From a checkpoint of a small mixture-of-experts model trained on Wikipedia.
Size: 13 layers, width 256, 43.7M parameters.
Training: a variant of Adam for the experts, 654M tokens.
Below are experts of layer 3 (counted from 0) of a mixture-of-experts language model. Rows are named router (the router's row for the expert), up (a neuron's input weights, with its number) and show model dimensions 0-255. Each number is 50 + 10 x the weight over its row's rms, rounded and kept within 0 to 99.
Before each expert's rows: "gets" lists some tokens that make up at least twice as much of what it gets as of all text. This comes from a sample of Wikipedia text that the model never trained on. Tokens count by the router's weight.

# expert 46
gets: " The", " A", " In", " An", " This", " At"
router:51 70 58 52 61 53 37 58 39 38 49 45 48 47 55 59 50 47 27 48 31 62 50 52 47 60 59 47 42 58 25 58 46 60 53 40 47 27 50 45 38 50 54 48 56 69 49 60 51 60 48 56 40 47 56 51 39 62 44 57 43 48 43 54 51 52 51 61 56 41 36 39 52 51 63 50 57 64 48 42 47 51 57 30 51 44 45 68 50 36 53 56 25 48 54 43 79 25 46 52 47 54 54 38 51 40 58 64 58 47 43 43 36 53 63 54 49 40 68 52 49 46 53 49 38 46 49 43 57 42 56 33 58 36 59 26 50 66 43 51 29 45 42 49 35 41 50 63 56 53 45 60 58 55 32 43 31 60 55 40 40 19 54 42 80 62 61 60 59 68 51 52 59 54 48 49 43 65 64 50 51 60 54 44 62 53 53 43 49 40 67 52 35 36 55 53 40 47 52 31 47 30 51 53 65 63 57 61 36 61 38 61 66 50 52 41 52 56 52 27 61 49 55 55 40 59 50 43 52 58 40 52 52 41 37 53 42 49 57 45 54 38 57 44 75 54 47 56 55 43 57 48 32 41 37 53
up0:36 51 21 35 45 70 52 39 53 44 41 51 39 50 49 36 50 30 58 39 51 42 50 45 59 58 45 42 51 50 99 66 58 54 64 37 53 37 43 42 78 48 58 40 48 59 49 53 67 53 41 53 55 36 63 40 58 52 48 48 46 71 51 47 49 43 53 75 49 50 41 39 59 59 53 61 34 34 52 65 57 47 57 56 47 54 43 48 43 55 46 48 56 63 48 46 55 48 45 59 62 59 67 54 62 43 55 54 49 58 51 55 73 41 36 46 52 44 50 47 55 48 45 54 50 56 60 67 48 52 46 36 59 47 52 47 48 52 67 46 37 62 55 42 40 51 45 63 49 38 49 46 41 59 45 56 61 50 45 68 53 52 59 74 51 59 59 55 63 37 39 32 61 49 34 41 46 46 47 42 54 42 55 58 39 41 52 62 39 47 50 39 44 48 52 57 52 62 38 44 54 52 58 62 44 55 50 60 47 37 50 40 63 44 48 53 54 56 56 52 47 37 59 55 61 50 42 54 71 45 44 59 59 54 53 48 44 83 52 45 45 48 42 48 57 48 37 48 48 42 61 42 49 34 57 38

# expert 56
gets: " U", " United", " O", " South", " North", " D"
router:57 50 52 32 65 44 37 47 48 52 43 60 63 56 51 62 48 44 32 56 42 49 67 41 72 56 47 53 57 67 30 46 42 33 39 21 69 48 65 48 51 43 48 57 43 50 38 64 53 53 46 37 37 54 79 54 57 53 53 49 56 64 53 40 58 40 51 57 43 54 52 59 31 33 54 47 45 60 55 44 43 55 38 30 59 52 65 55 54 43 57 68 40 51 59 56 62 53 49 40 39 44 43 48 59 51 64 58 50 43 55 57 31 36 52 42 33 32 43 33 44 55 57 45 52 62 57 39 54 36 48 37 39 40 49 54 51 65 58 47 44 35 24 50 35 58 49 56 62 53 29 62 48 51 42 44 26 49 52 54 40 53 43 45 55 46 51 59 44 58 44 51 64 56 33 55 23 57 62 55 35 60 57 53 42 57 41 37 60 52 63 46 45 54 58 48 39 44 54 60 60 59 53 30 51 51 39 38 30 35 47 70 50 53 40 39 50 53 42 47 62 40 62 43 47 51 63 57 48 53 68 47 57 29 50 40 55 52 47 53 52 52 43 50 58 47 66 40 39 44 41 35 39 49 35 65
up0:48 52 40 40 51 37 45 47 51 45 62 49 44 46 49 61 49 73 47 44 41 46 57 51 43 44 49 49 53 64 45 63 56 51 60 40 51 39 57 62 29 61 47 48 44 53 40 45 69 83 51 41 57 43 46 39 44 55 55 58 43 55 37 42 57 55 28 40 44 36 50 21 49 50 42 38 45 50 34 43 36 65 41 39 39 62 49 44 33 42 59 55 64 51 62 22 67 51 71 57 47 57 48 48 54 51 59 57 56 48 35 42 47 40 54 61 56 55 55 45 45 47 54 54 70 54 46 49 53 55 55 42 50 41 35 48 54 41 35 47 50 60 54 51 34 18 47 45 55 74 43 47 48 43 38 64 56 59 40 39 44 38 49 44 54 39 50 44 73 51 66 46 42 57 37 34 61 40 44 56 30 53 42 56 51 49 70 53 65 60 56 54 57 50 57 46 49 58 64 59 55 34 56 54 66 37 65 55 56 59 63 63 51 50 43 46 64 69 45 59 48 41 57 56 38 42 43 39 46 37 50 74 63 40 38 40 45 53 52 43 55 26 43 44 41 54 67 65 51 47 51 66 55 45 53 50

# expert 58
gets: " |", " and", " ", ";", " who", "."
router:68 52 55 49 39 54 58 40 65 53 45 46 63 46 46 46 48 44 70 56 53 44 39 39 46 46 45 48 57 62 49 71 55 38 56 48 34 72 48 56 32 52 45 69 59 35 60 46 56 64 39 52 49 50 57 50 65 54 52 45 60 50 49 52 63 35 35 50 60 46 50 42 43 59 41 40 53 40 59 46 62 42 66 44 45 56 63 58 49 36 47 59 54 58 42 45 44 59 61 60 41 59 55 34 54 62 62 46 54 47 49 59 42 38 46 55 57 80 48 44 51 64 43 48 48 43 55 59 41 58 53 45 52 37 53 40 65 54 46 55 54 58 53 43 53 30 66 51 41 57 54 46 26 60 51 62 49 27 47 34 48 51 55 46 28 43 69 63 56 53 34 51 48 41 57 39 44 47 40 71 54 70 42 56 60 53 42 57 58 51 56 54 65 47 43 68 56 31 49 30 53 54 51 60 50 44 34 62 59 75 44 41 56 33 37 64 54 48 43 49 31 44 39 62 32 53 54 40 51 46 37 58 43 62 38 58 46 62 60 44 38 58 38 26 24 49 34 60 57 46 51 42 64 55 66 55
up1:60 68 43 42 37 64 45 50 52 53 49 43 41 31 45 49 53 57 56 53 32 40 47 45 58 64 51 68 49 44 55 55 58 58 76 31 43 35 41 51 33 44 42 67 41 56 50 45 50 48 55 47 46 53 53 33 50 42 40 53 53 50 44 57 53 61 33 68 56 37 65 46 57 31 29 52 63 47 46 55 54 49 46 40 44 43 60 42 32 34 55 53 57 47 45 53 40 61 48 43 63 37 45 50 43 88 41 49 37 35 55 53 49 34 42 63 54 49 57 62 51 45 43 29 43 43 52 56 61 55 50 43 62 44 55 39 48 43 59 45 44 46 74 31 65 53 47 51 55 54 46 61 52 64 66 59 49 48 45 50 38 60 58 53 31 32 56 45 74 46 49 43 46 45 49 56 55 59 34 51 41 59 53 59 48 55 40 49 38 36 61 38 49 61 50 52 59 51 62 43 48 16 49 52 46 50 31 50 56 47 37 54 57 53 50 54 53 57 43 27 46 59 49 68 61 50 40 73 41 60 46 46 38 44 42 63 40 52 62 49 51 39 82 46 43 55 47 46 40 44 58 54 37 51 45 35